config.toml
n_layer = 10
d_model = 224
n_experts = 128
d_expert = 64
d_shared_expert = 0
routed_scale = 1.0
lr_router = 0.000241
tie_embeddings = false
optimizer = "soap_variant"
lr = 0.00554
dataset = "wikipedia_en"
Below are experts of layer 7 (counted from 0) of a mixture-of-experts language model. Rows are named router (the router's row for the expert) and show model dimensions 0-223. Each number is 200 + 30 x the weight over its row's rms, rounded and kept within 0 to 999.
After each expert's rows: "comes before" lists some tokens at least twice as common just after its tokens as in all text; "gets" lists some tokens that make up at least twice as much of what it gets as of all text. This comes from a sample of Wikipedia text that the model never trained on. Tokens count by the router's weight.

# expert 61
router,229,177,229,199,243,235,195,195,192,202,218,161,169,241,161,221,174,196,167,274,211,222,191,210,212,223,192,186,198,217,237,162,198,191,176,229,219,236,208,176,180,185,211,206,171,186,192,178,194,218,191,193,216,170,202,207,158,166,220,145,257,203,243,242,275,213,226,197,195,204,168,122,216,208,208,168,199,234,197,182,203,173,209,259,215,190,224,203,218,235,134,201,216,219,184,250,245,144,225,160,217,189,191,162,210,153,240,207,201,145,154,195,193,228,236,166,166,183,246,209,215,171,178,212,188,223,230,182,164,197,221,177,128,149,233,244,232,237,224,216,147,141,222,181,175,222,192,155,227,245,180,217,229,224,193,212,197,183,229,190,223,141,168,134,160,201,182,247,201,146,238,152,235,239,213,228,235,154,170,206,175,195,227,245,171,200,144,217,211,204,223,235,224,192,194,182,179,222,183,220,194,216,199,243,203,166,170,233,166,198,213,260,193,202,214,137,200,197,215,213,236,148,239,142
comes before: " |", " |\n", " (", ")", ".", "^{"
gets: "%", ")", " m", "0", " km", "°"

# expert 9
router,198,158,176,163,240,241,178,208,191,257,199,177,222,259,216,179,181,141,225,193,191,207,177,205,199,168,171,183,157,212,219,217,178,232,174,180,211,149,152,215,166,215,204,212,203,259,206,161,157,240,188,222,205,227,228,185,152,213,210,172,244,217,218,218,181,179,260,149,202,188,216,234,172,193,166,192,170,143,177,231,201,216,205,204,172,185,207,161,147,225,177,128,197,264,225,229,213,197,176,253,254,218,187,209,258,211,186,190,207,239,199,181,257,201,201,169,237,215,202,199,133,190,224,200,195,176,231,200,224,212,242,160,210,137,284,185,191,211,189,178,247,200,201,208,176,235,191,247,179,144,216,236,220,184,238,233,231,178,175,158,234,171,183,201,202,184,205,146,184,230,246,264,219,231,194,235,202,246,207,172,230,224,132,191,229,191,229,224,203,208,189,137,216,210,193,194,221,159,206,145,215,220,173,247,135,214,200,213,236,195,218,185,162,202,212,206,224,160,216,195,211,164,177,252
comes before: "=", "==", "The", ":", "===", "S"
gets: "\n\n", ".\n\n", "==", " \"", " =\n\n", "==="

# expert 6
router,219,186,208,209,216,214,229,181,192,147,229,225,206,191,171,201,137,232,180,248,226,149,222,196,187,211,210,213,251,155,198,206,175,206,238,228,227,204,186,185,228,193,214,176,202,216,156,189,229,161,197,215,164,160,127,229,188,191,221,182,202,255,205,172,187,192,188,216,226,177,226,157,183,245,172,196,156,188,206,133,187,183,207,220,177,208,203,190,207,190,243,198,139,235,216,220,146,224,190,198,218,233,199,171,214,235,179,192,226,168,198,230,229,239,271,231,210,213,159,205,142,157,191,186,172,153,226,192,147,254,232,221,229,184,214,148,189,201,212,219,176,222,159,203,198,207,200,193,159,152,234,151,192,238,240,232,154,161,230,205,166,172,240,202,205,257,146,218,181,193,272,223,225,221,178,282,155,190,184,228,266,252,183,219,206,256,244,199,195,220,166,198,175,182,253,181,179,230,162,216,176,198,165,171,237,213,168,194,188,169,219,184,155,237,230,206,170,248,219,195,230,204,256,205
comes before: "ed", "ing", " of", "er", "ers", "s"
gets: "ad", "k", "ill", "on", "il", "el"

# expert 106
router,176,179,212,143,180,242,229,195,176,219,218,177,202,209,190,175,215,168,181,194,183,170,169,164,241,198,204,242,206,140,191,216,183,188,191,208,183,241,204,243,204,174,192,194,200,166,178,163,219,195,185,209,185,181,170,195,187,250,222,169,164,205,155,181,203,216,190,220,181,162,224,211,229,204,220,199,166,163,197,219,167,214,231,183,195,167,193,176,190,200,210,211,199,213,240,193,144,194,197,184,235,217,254,266,198,188,169,224,157,218,177,166,166,279,167,183,211,203,166,185,184,191,206,224,185,228,227,202,193,219,219,217,185,201,228,146,207,188,225,125,167,195,252,175,203,194,184,173,185,241,194,250,207,183,204,180,238,163,217,179,250,134,228,211,231,149,204,194,133,203,171,275,155,284,147,184,234,163,191,115,135,249,181,255,207,226,229,179,254,225,193,208,172,222,211,194,155,133,178,161,233,172,227,230,197,192,206,201,214,226,233,209,272,203,149,225,224,171,225,185,147,193,193,169
comes before: " the", " a", " of", " that", "ed", " his"
gets: " of", " with", "ing", " all", "ed", " part"

# expert 82
router,159,274,223,226,176,166,197,182,193,202,202,200,183,231,194,194,189,184,222,218,191,232,180,194,227,207,190,182,186,218,187,152,213,159,221,177,220,151,185,213,229,224,186,224,222,220,255,238,197,187,140,194,185,185,220,199,190,242,219,264,168,191,242,172,217,197,184,202,233,257,161,231,213,179,252,187,213,187,163,198,135,201,204,135,182,175,209,228,141,218,188,167,221,248,175,205,206,204,186,143,167,221,193,156,218,204,194,173,236,256,197,134,174,176,179,236,196,162,209,191,159,175,128,170,227,167,200,172,216,191,243,190,247,189,179,218,196,263,208,177,208,220,133,188,177,232,207,228,197,229,190,121,240,201,164,153,188,240,257,169,197,218,198,240,232,150,235,246,185,241,186,251,251,216,221,269,178,253,214,236,211,194,222,235,192,205,194,263,195,186,234,179,257,156,214,167,200,215,172,207,211,236,221,209,212,201,178,158,249,205,153,168,207,190,183,194,167,172,190,211,202,219,227,191
comes before: " ", "-", ":", "\n", " a", " UTC"
gets: ":", " as", "-", " |", ";", "\n"

# expert 37
router,192,269,221,217,227,231,209,178,197,195,192,181,155,200,238,197,207,251,190,254,256,233,210,180,189,228,215,187,176,205,238,244,168,242,167,220,147,143,232,164,175,194,244,155,225,173,178,195,176,232,170,163,166,156,163,179,173,178,144,243,159,243,253,243,189,199,183,146,197,209,178,241,201,219,179,213,259,206,213,186,198,215,184,160,211,181,236,185,161,246,208,257,185,247,213,175,233,251,226,136,189,208,196,237,206,249,212,211,192,196,194,216,216,228,181,247,169,178,167,149,147,189,197,196,164,187,247,172,196,222,185,214,154,199,178,218,257,181,245,164,235,211,132,210,194,224,237,205,128,202,188,182,239,176,214,209,184,247,210,156,216,242,211,220,227,258,240,198,194,175,245,235,131,250,198,205,179,169,187,215,174,197,198,165,170,190,211,211,150,220,194,215,191,183,155,156,223,207,229,186,263,185,177,188,203,218,184,220,212,179,170,160,210,174,228,181,198,210,167,192,176,197,204,222
comes before: " ", " —", " +", " −", " .", " N"
gets: " |", ";", "|", "″N", ":", ")"

# expert 95
router,237,190,192,176,188,177,205,184,227,183,192,172,159,136,236,191,175,161,231,226,180,177,189,177,142,185,203,213,232,213,224,221,229,188,222,244,201,208,213,138,198,193,211,243,198,217,203,225,250,257,223,241,237,231,176,193,198,203,175,205,191,241,215,212,243,200,198,198,225,154,170,247,174,231,199,231,142,194,217,255,176,285,185,204,221,258,230,254,178,162,254,179,202,146,240,179,185,237,175,202,238,153,145,198,227,163,250,196,203,207,160,182,172,253,150,173,228,192,173,220,223,201,225,188,204,185,205,207,161,170,172,192,205,190,202,227,207,173,205,204,153,180,197,227,192,181,170,176,173,197,150,199,148,188,188,160,237,144,212,229,225,190,155,136,216,229,226,155,194,186,193,219,215,226,268,198,194,214,165,216,187,283,168,233,208,216,206,147,240,269,253,155,218,189,215,220,205,192,186,233,184,211,178,196,203,243,180,203,236,208,228,208,189,208,128,238,217,238,235,240,206,179,213,191
comes before: " the", " ", " a", " his", " New", " this"
gets: " in", " of", " on", " s", " from", " In"

# expert 117
router,203,200,224,179,214,222,248,158,171,220,235,208,200,248,198,166,204,145,179,134,219,159,235,172,174,200,210,197,223,182,235,206,191,201,200,188,180,199,201,204,197,136,197,195,230,180,192,200,219,161,225,190,222,180,169,212,213,175,164,171,140,217,268,204,157,220,210,210,193,152,209,240,176,155,217,182,219,179,188,192,210,233,237,191,126,205,213,158,219,160,253,230,224,214,242,230,161,201,212,149,156,195,255,209,156,235,249,246,181,230,263,177,178,238,191,163,229,205,209,153,185,178,234,223,157,214,215,217,211,215,207,228,130,184,209,177,201,230,220,175,214,253,209,191,194,197,207,158,219,192,206,223,198,181,251,141,215,176,131,188,214,236,226,166,217,169,147,151,188,156,214,239,275,196,176,181,181,197,193,223,231,233,205,193,253,156,243,239,225,201,148,247,208,192,184,230,194,147,191,208,239,231,184,204,216,233,241,168,206,218,154,203,220,198,132,241,176,183,187,204,195,218,151,226
comes before: " the", "|", " a", " was", " also", " released"
gets: " and", " was", " were", " all", " of", " All"

# expert 105
router,142,176,251,168,210,216,167,212,212,282,178,175,163,137,237,191,264,130,188,154,182,199,179,206,188,230,169,194,123,194,200,233,211,194,221,217,217,191,246,124,179,205,205,183,206,198,185,145,237,215,184,204,231,183,177,157,145,191,201,197,239,227,215,178,165,196,192,213,220,208,178,210,221,171,169,227,191,207,211,253,216,209,166,256,206,203,148,235,244,242,250,204,171,216,147,198,200,158,183,173,208,173,198,195,176,189,201,243,165,217,240,156,170,204,236,217,193,155,182,193,205,216,227,212,204,193,191,209,200,196,283,180,193,204,195,184,188,238,203,209,230,230,210,215,228,147,215,166,210,217,176,195,204,245,174,191,256,196,155,220,207,205,235,236,148,180,202,221,179,232,205,251,258,241,135,235,200,233,249,180,207,228,197,191,173,194,240,220,239,195,204,201,243,174,159,176,191,202,204,213,221,204,235,170,178,169,140,147,189,160,191,225,184,193,165,200,239,190,144,181,221,267,243,212
comes before: "|", " the", "-", "The", "|---|---|---|---|---|---|\n", "|---|---|---|---|\n"
gets: " |\n", " at", "\n", " of", ")\n", " in"

# expert 72
router,152,186,197,225,219,217,202,241,289,210,214,192,188,250,226,149,189,161,211,192,197,155,168,219,209,213,217,204,205,194,138,243,194,186,206,231,195,190,217,178,245,228,225,202,189,210,191,196,253,246,189,187,259,160,191,237,253,188,174,241,231,206,159,205,212,174,184,182,217,180,163,199,138,226,190,176,170,146,219,242,211,228,124,212,173,145,191,251,151,190,197,194,204,239,185,223,173,253,218,233,236,230,186,174,167,185,186,191,195,216,189,181,183,231,213,212,235,243,180,184,193,224,199,217,209,170,182,212,153,183,240,265,205,196,168,237,151,246,226,134,160,190,133,181,248,200,197,190,210,246,180,174,168,229,190,235,225,220,252,128,244,166,162,217,188,168,189,166,145,246,182,250,198,205,184,233,173,210,252,202,181,179,203,172,167,235,225,252,210,201,219,208,240,153,209,261,176,198,220,166,191,187,207,235,206,196,181,219,184,194,230,176,214,229,198,222,237,239,225,211,216,175,164,185
comes before: " the", " a", " his", " be", " their", " an"
gets: " to", " of", " for", " with", " by", " at"

# expert 104
router,180,224,201,184,216,211,200,167,150,219,161,188,196,185,188,161,202,183,172,215,261,225,272,164,146,178,187,183,171,167,233,234,140,227,181,209,189,238,211,166,228,148,206,189,209,207,181,180,220,181,169,205,140,175,162,214,177,200,189,254,169,226,215,236,241,184,170,161,156,228,182,222,159,223,175,201,206,213,185,220,190,214,191,252,181,154,200,181,144,203,205,254,205,170,216,229,233,218,192,168,177,206,163,232,241,213,216,180,229,217,219,157,165,201,184,197,199,167,147,182,173,278,237,169,235,235,189,225,223,203,175,187,200,193,159,164,209,146,241,195,189,215,135,212,187,186,247,130,214,178,144,181,240,161,163,234,178,194,128,160,198,188,188,159,185,189,225,223,175,193,238,212,180,206,211,162,181,150,177,218,207,251,162,147,180,186,220,206,149,205,222,226,221,179,190,182,198,252,208,223,235,227,203,204,246,204,217,209,186,231,171,223,248,242,173,249,213,250,205,179,204,189,254,266
comes before: " ", " —", " +", " N", " A", " L"
gets: " |", ";", "|", ");", " —;", " :"

# expert 8
router,172,189,184,234,234,208,165,201,150,197,185,223,220,178,214,190,244,158,143,198,188,225,237,158,227,192,224,150,160,180,207,193,192,233,222,216,157,147,210,209,219,180,201,212,159,174,218,192,224,158,218,198,166,199,164,218,137,179,213,167,227,207,251,261,244,189,197,157,183,214,166,172,195,171,185,177,194,239,186,193,200,238,203,237,197,150,196,168,147,227,178,258,233,128,209,245,210,175,206,201,252,243,195,250,241,196,172,193,188,179,209,165,152,180,157,224,215,202,181,185,220,232,173,172,206,179,205,229,192,218,148,201,177,190,196,186,195,227,198,147,198,188,158,219,131,144,232,204,202,172,180,199,229,185,207,178,161,186,187,130,231,268,199,183,221,187,205,215,202,217,173,246,136,165,209,196,151,187,228,182,151,221,229,233,196,209,232,184,157,214,228,186,173,137,178,167,234,237,196,150,229,267,171,197,253,150,216,166,213,203,194,223,219,268,227,222,241,191,199,172,220,190,238,205
comes before: " ", " \"", " —", " N", " L", " S"
gets: " |", "|", "-", " -", ":", ";"

# expert 113
router,174,214,205,134,171,211,213,166,210,216,213,191,190,194,222,188,212,133,171,223,198,199,187,164,203,188,196,239,188,190,185,217,163,223,202,213,164,204,178,185,174,268,181,251,197,152,246,174,226,245,186,209,200,230,204,193,147,199,177,249,169,142,219,182,230,215,209,251,237,168,163,212,198,162,213,196,218,163,149,264,175,224,225,189,180,167,227,223,247,208,243,174,180,157,225,174,226,245,176,142,219,222,202,165,269,243,212,146,207,221,201,144,164,201,205,192,207,158,206,148,256,159,232,143,148,217,219,200,159,185,230,186,189,224,163,190,154,172,201,171,237,200,180,207,210,185,189,195,228,220,198,253,195,202,199,169,201,197,129,157,213,203,157,243,184,195,183,177,254,241,167,160,225,161,241,148,188,239,174,229,161,152,182,242,240,190,204,198,178,219,247,194,238,167,198,192,216,199,248,241,229,209,178,160,210,241,164,217,186,212,222,186,179,217,180,172,165,229,251,180,212,213,158,179
comes before: " ", " the", " October", " January", " June", " September"
gets: " in", " In", "In", ",", " on", " On"

# expert 84
router,156,172,182,197,164,204,172,182,171,159,186,252,177,183,204,184,178,258,164,167,201,210,268,210,192,168,216,198,178,176,241,155,161,173,193,189,182,179,222,193,154,195,217,231,180,209,189,215,230,160,204,244,227,161,197,215,212,211,202,185,270,211,203,168,248,213,191,206,241,188,190,157,165,188,248,220,228,159,204,221,204,202,180,197,177,224,264,152,188,186,195,198,204,168,192,205,188,142,193,239,186,209,142,199,126,168,203,201,188,181,204,158,224,227,208,164,250,193,223,213,244,224,144,236,232,235,218,180,178,245,158,171,244,242,142,165,213,180,130,151,176,155,227,194,244,214,237,164,226,186,197,232,175,217,191,155,217,148,188,241,200,187,194,168,221,174,178,161,220,203,212,159,169,250,188,161,212,174,210,176,198,263,163,239,260,199,250,220,213,193,199,217,200,157,238,168,226,219,189,168,228,189,218,135,222,209,220,281,219,158,192,226,201,186,223,167,211,203,219,165,220,223,228,227
comes before: " of", ",", " was", " in", ".", " The"
gets: " album", " film", ".", " series", " club", " band"

# expert 80
router,147,249,175,231,216,189,233,174,204,186,198,174,214,257,222,212,202,224,207,207,207,224,216,234,194,174,243,213,171,197,203,243,123,203,215,156,175,158,226,241,196,194,134,199,202,206,263,184,274,233,257,165,240,208,209,166,172,209,223,210,240,165,200,216,165,208,179,175,210,196,205,207,185,166,189,201,182,175,247,145,181,180,178,147,270,202,231,187,201,187,257,170,187,171,158,221,171,136,211,164,239,163,187,204,208,165,194,210,163,175,217,221,185,157,204,189,234,214,206,222,209,248,210,213,179,160,230,225,226,225,127,244,208,226,155,200,236,205,192,115,214,135,201,196,228,214,200,230,199,216,197,185,165,227,233,219,189,224,198,244,181,255,214,221,211,196,229,271,158,189,211,175,183,196,254,195,192,151,128,227,178,170,146,222,184,179,252,218,193,167,204,172,220,195,186,212,175,225,193,189,217,233,200,198,166,227,213,136,184,224,174,179,226,208,208,183,149,236,213,211,203,242,213,241
comes before: ",", "\n", "'s", " and", " (", " Party"
gets: "a", "ia", "ian", " States", "i", " Democratic"

# expert 17
router,202,223,236,160,234,242,204,222,194,192,195,184,239,164,237,173,229,196,159,245,233,154,147,179,223,213,231,166,181,179,194,152,152,207,213,217,226,202,251,214,185,168,157,248,159,218,243,145,176,233,173,207,228,179,155,190,200,233,232,199,232,140,239,191,227,204,222,206,188,193,168,254,200,230,172,203,162,177,249,251,177,187,162,260,167,229,213,143,224,209,232,212,100,194,194,221,264,193,166,180,206,187,232,122,199,228,192,203,195,217,210,217,165,171,207,164,204,204,173,190,173,178,233,203,229,168,203,199,194,186,242,185,256,223,182,202,160,222,169,131,151,153,203,184,171,243,214,213,231,182,190,236,172,158,176,191,207,182,176,236,207,221,219,224,238,213,238,197,192,169,234,235,181,193,183,234,258,207,253,236,212,262,182,173,217,165,168,166,202,166,225,227,228,202,166,191,230,176,199,217,219,190,180,210,204,234,177,235,167,188,161,227,196,224,178,217,196,202,166,218,130,215,164,197
comes before: " The", "==", "|", "The", "===", " In"
gets: ".", ".\n\n", "\n\n", " |\n", " The", "==\n"

# expert 20
router,171,206,165,189,147,185,203,191,249,181,211,166,169,218,196,157,195,153,225,224,227,263,210,207,210,238,225,221,226,200,126,224,158,212,195,217,230,207,234,227,214,231,244,183,224,211,197,270,255,184,203,209,202,175,173,146,199,222,210,173,269,189,143,180,226,194,208,198,213,153,235,188,206,201,216,190,209,262,191,210,182,177,146,203,129,179,164,222,185,221,185,217,190,182,176,206,161,138,191,200,190,188,188,195,195,231,188,172,187,147,188,235,180,185,199,203,225,164,199,167,113,221,125,188,227,189,184,212,194,181,151,192,231,256,168,184,227,205,194,257,225,228,196,186,234,211,162,177,205,244,149,223,174,190,215,180,229,226,206,212,190,216,236,233,209,208,219,133,188,127,183,193,199,194,234,189,152,161,156,244,157,194,238,206,204,212,242,167,217,228,209,170,188,193,193,213,184,231,111,231,135,218,148,229,178,165,175,211,196,206,210,237,146,209,217,162,229,186,183,222,180,193,170,216
comes before: ",", " and", " of", ".", " in", ".\n\n"
gets: "s", "u", "es", "as", "ic", "us"

# expert 64
router,190,207,217,224,242,252,174,229,232,223,236,199,200,201,208,259,257,147,159,186,227,196,168,204,242,178,205,197,259,173,190,176,195,177,234,175,169,147,222,181,173,191,201,159,158,218,235,205,209,153,208,192,174,188,239,215,208,152,243,231,169,168,189,235,183,244,228,182,159,202,223,180,208,222,206,169,199,187,232,176,186,248,195,180,155,255,188,223,180,202,260,175,233,185,174,151,168,160,217,211,225,257,216,164,182,217,152,281,173,175,226,213,206,174,175,183,183,197,213,201,212,191,171,211,204,202,246,196,218,203,175,220,160,249,207,218,192,236,219,190,169,191,208,206,165,269,192,225,219,245,245,228,232,213,242,199,204,195,248,221,180,223,242,228,266,231,200,223,213,199,257,211,169,235,234,218,269,161,246,151,164,133,207,189,190,223,170,254,238,218,148,173,235,206,233,160,204,164,206,181,188,142,182,226,181,192,194,245,195,192,172,213,254,184,218,224,201,251,200,214,181,183,207,247
comes before: ".", "%", " |", "0", ",", " years"
gets: "0", "10", "3", "5", "2", "4"

# expert 78
router,180,240,225,180,192,190,189,197,238,231,233,201,149,113,229,175,225,193,210,170,195,189,197,196,232,204,134,194,223,217,207,242,242,208,175,148,159,248,155,198,245,206,182,189,217,208,138,236,130,216,191,143,228,209,155,232,189,189,159,171,240,153,237,240,188,204,190,179,166,209,171,256,217,171,228,258,225,236,188,189,177,186,246,222,185,202,202,174,201,220,223,231,219,174,219,206,229,236,141,225,219,211,194,190,175,142,200,207,208,157,165,147,187,200,153,197,211,182,210,206,192,218,218,256,226,248,215,248,236,205,144,191,234,177,195,191,228,172,207,173,189,222,252,226,258,200,143,154,178,196,187,191,239,194,206,214,243,212,218,173,209,172,216,177,218,179,178,215,235,209,223,160,177,157,168,225,141,161,203,173,235,211,176,202,212,198,268,174,218,209,212,175,238,184,196,164,214,167,159,188,181,199,252,212,178,255,201,203,215,238,223,202,180,157,234,178,209,220,220,263,215,208,275,214
comes before: " in", " by", " on", " as", " to", " the"
gets: "ed", ",", "ing", "ated", " known", " by"

# expert 93
router,183,173,177,188,230,211,211,160,214,173,238,212,233,183,202,278,249,200,210,167,200,200,229,215,244,225,214,197,155,240,210,203,173,221,162,141,213,231,235,179,199,227,219,149,184,232,187,257,234,234,242,227,193,170,193,176,190,202,179,241,149,197,243,213,205,158,183,238,237,200,159,226,227,138,186,206,220,257,232,217,220,214,174,184,183,222,161,192,180,170,159,194,208,228,218,204,195,224,195,208,174,244,199,204,234,197,188,196,222,231,256,225,216,194,192,184,216,177,168,195,195,268,263,167,184,139,200,204,196,241,216,203,196,208,207,167,217,243,202,207,275,180,229,175,150,233,224,216,167,155,205,167,196,172,245,220,230,239,184,190,194,224,218,205,210,213,285,172,194,229,174,180,181,168,153,192,197,242,230,205,130,210,176,195,190,224,198,179,200,213,238,226,163,173,172,219,264,231,253,175,253,215,200,191,184,203,197,166,167,185,198,183,207,164,257,224,264,188,169,247,245,138,244,154
comes before: " ", "==", "|", " \"", "===", "See"
gets: "|", " |", "==", " E", "===", "="

# expert 55
router,192,155,200,200,265,210,218,228,165,189,192,235,133,208,167,181,190,189,193,187,134,191,203,153,228,152,167,187,178,188,188,259,206,176,223,230,152,177,216,174,204,170,168,231,174,214,201,189,167,172,207,195,216,166,201,215,198,187,231,176,190,184,253,238,180,206,192,184,203,247,273,200,201,228,253,196,228,231,204,251,247,199,174,217,227,220,200,205,159,230,246,211,234,190,178,191,132,227,200,238,181,196,215,167,237,220,200,240,201,168,178,165,224,199,184,217,178,204,243,217,151,176,193,167,170,241,173,168,196,172,175,197,187,194,259,215,223,207,190,231,218,261,226,136,228,215,206,213,183,189,218,235,254,230,191,234,188,221,212,168,187,154,217,169,181,225,229,218,261,232,182,229,207,273,195,168,185,221,218,240,243,177,274,244,198,239,111,181,193,219,180,167,241,215,232,184,201,203,221,199,265,152,188,181,191,176,212,193,205,264,221,249,212,193,241,202,163,228,238,206,144,175,216,205
comes before: ".", "°", ";", "′", "0", ")"
gets: "20", "19", "S", "18", "10", "11"

# expert 92
router,143,206,172,214,237,219,188,224,239,157,207,210,172,159,173,153,243,195,227,151,218,176,195,201,239,208,167,166,200,222,155,198,202,187,191,225,167,206,204,182,219,173,170,189,180,212,229,168,236,191,205,190,253,253,192,199,205,193,142,251,208,184,232,192,128,204,213,202,238,186,225,233,210,257,175,229,209,216,170,161,202,198,141,177,159,173,244,214,146,179,199,201,201,223,205,212,189,266,213,200,254,240,224,222,217,198,208,212,228,195,212,138,217,237,184,210,196,225,236,161,193,231,178,257,168,246,244,189,253,221,189,196,222,190,233,166,187,202,172,193,277,177,220,191,262,152,173,153,158,228,158,218,177,242,154,232,209,204,244,162,219,179,192,190,193,219,243,218,134,172,229,206,175,219,189,219,183,162,205,177,191,194,204,199,199,194,250,149,224,222,247,226,202,156,213,223,222,176,184,209,214,233,258,243,162,269,152,256,158,196,227,188,180,168,150,209,237,158,206,190,176,204,179,201
comes before: " the", " to", " a", " his", " in", " that"
gets: "ing", "ed", " for", " to", " with", " won"

# expert 41
router,176,213,188,229,176,226,161,226,243,206,214,168,164,184,228,183,184,180,175,149,250,193,219,176,162,213,196,208,181,282,220,215,209,180,185,250,188,172,202,176,228,215,186,238,206,219,208,157,235,245,197,267,142,214,224,194,195,169,159,215,210,222,239,225,246,213,252,191,253,191,187,215,171,218,174,203,226,165,193,228,152,273,208,147,214,201,201,249,234,209,214,190,216,244,230,192,192,218,187,212,203,128,191,189,225,169,213,201,272,183,207,150,176,218,194,154,241,172,157,181,218,193,246,144,201,221,192,231,207,187,226,201,231,181,176,216,220,251,211,161,200,192,209,203,146,204,202,190,154,225,213,189,182,190,203,202,235,156,211,187,193,176,156,158,181,147,219,197,206,241,200,237,220,220,267,218,224,249,247,215,159,208,167,232,255,156,169,167,167,210,195,155,209,188,157,210,155,206,173,247,227,242,185,189,211,227,203,213,256,199,208,205,157,167,190,184,254,275,169,234,164,192,221,162
comes before: " the", " ", " a", " his", " this", " its"
gets: " in", " of", " on", " to", " at", " by"

# expert 116
router,221,227,207,216,201,236,218,217,219,197,252,226,223,167,166,182,242,258,213,210,207,200,142,201,214,253,217,202,154,223,234,236,187,246,199,187,199,179,231,186,184,199,177,251,152,161,196,184,272,224,154,179,240,173,211,216,224,227,204,146,222,214,293,185,175,237,216,196,191,209,229,250,168,210,209,193,205,174,173,174,165,217,166,194,188,242,192,193,223,190,172,111,181,243,212,92,220,181,183,199,218,236,243,224,183,198,197,207,213,229,168,149,202,193,223,212,231,214,194,166,215,225,231,235,236,157,230,171,160,181,242,193,192,219,193,218,243,192,154,210,233,117,162,204,181,190,221,180,148,223,250,241,222,237,234,202,168,168,199,165,178,213,183,242,164,220,237,217,208,213,222,149,175,228,198,159,175,223,203,200,192,172,177,221,219,217,169,255,167,205,215,191,152,209,218,171,175,192,204,239,242,246,197,206,153,193,186,180,128,207,219,181,180,145,196,221,210,191,195,212,186,209,237,186
comes before: " |", " |\n", "1", ":", "|", " |\n\n"
gets: " ", ")", " |\n", " —", "|", " rem"

# expert 108
router,231,179,155,238,267,268,182,211,168,188,178,209,185,232,215,239,215,229,221,205,177,204,193,211,242,209,208,173,181,195,166,212,219,199,170,171,178,225,160,232,175,179,179,213,207,189,214,167,194,245,256,230,242,166,178,212,158,212,200,196,204,214,200,196,230,191,195,207,257,164,209,236,212,242,162,258,202,165,183,151,227,168,213,182,234,194,225,208,239,214,179,254,194,227,167,154,141,167,205,254,161,194,175,220,197,193,165,208,192,214,216,232,236,274,196,213,174,205,197,242,232,194,211,197,222,247,181,220,254,240,180,226,176,218,185,200,171,209,172,201,164,107,252,135,201,158,167,198,241,196,177,215,220,241,165,266,237,206,210,185,184,160,144,162,234,236,181,190,230,167,246,224,192,222,210,188,218,142,183,239,228,197,163,179,232,200,220,207,239,171,234,214,216,278,200,229,196,180,202,175,177,230,182,181,182,245,191,199,179,215,222,165,187,171,212,205,142,174,213,208,259,153,173,245
comes before: ",", " and", " of", ".", " in", ".\n\n"
gets: "ing", "ation", " work", "ment", "ance", "ity"

# expert 125
router,194,219,151,169,194,148,246,165,184,172,204,172,226,162,161,216,209,224,185,207,162,239,158,239,178,221,162,209,227,165,199,233,220,208,149,187,172,249,148,176,223,237,207,160,168,161,181,206,206,217,178,199,150,140,153,155,163,174,253,203,212,202,192,240,223,197,223,188,233,163,258,223,112,238,173,201,215,250,225,248,168,239,181,232,233,198,204,161,124,207,194,246,204,232,228,161,205,185,189,208,219,184,184,188,177,206,192,196,229,266,208,198,243,210,176,169,230,222,228,186,241,210,197,208,202,189,236,201,234,262,200,241,191,232,218,148,179,180,191,192,226,249,149,236,191,189,214,185,167,248,171,192,156,190,148,174,180,202,189,163,247,209,206,216,210,158,194,213,214,195,167,160,259,195,252,186,245,222,210,241,203,209,235,211,254,173,164,247,249,247,151,212,202,212,197,205,223,166,207,231,178,193,163,196,181,197,217,192,205,202,211,158,173,203,241,140,229,230,204,241,197,202,215,206
comes before: "20", "19", "18", "1", "2", "0"
gets: " ", "in", "f", " F", " f", "F"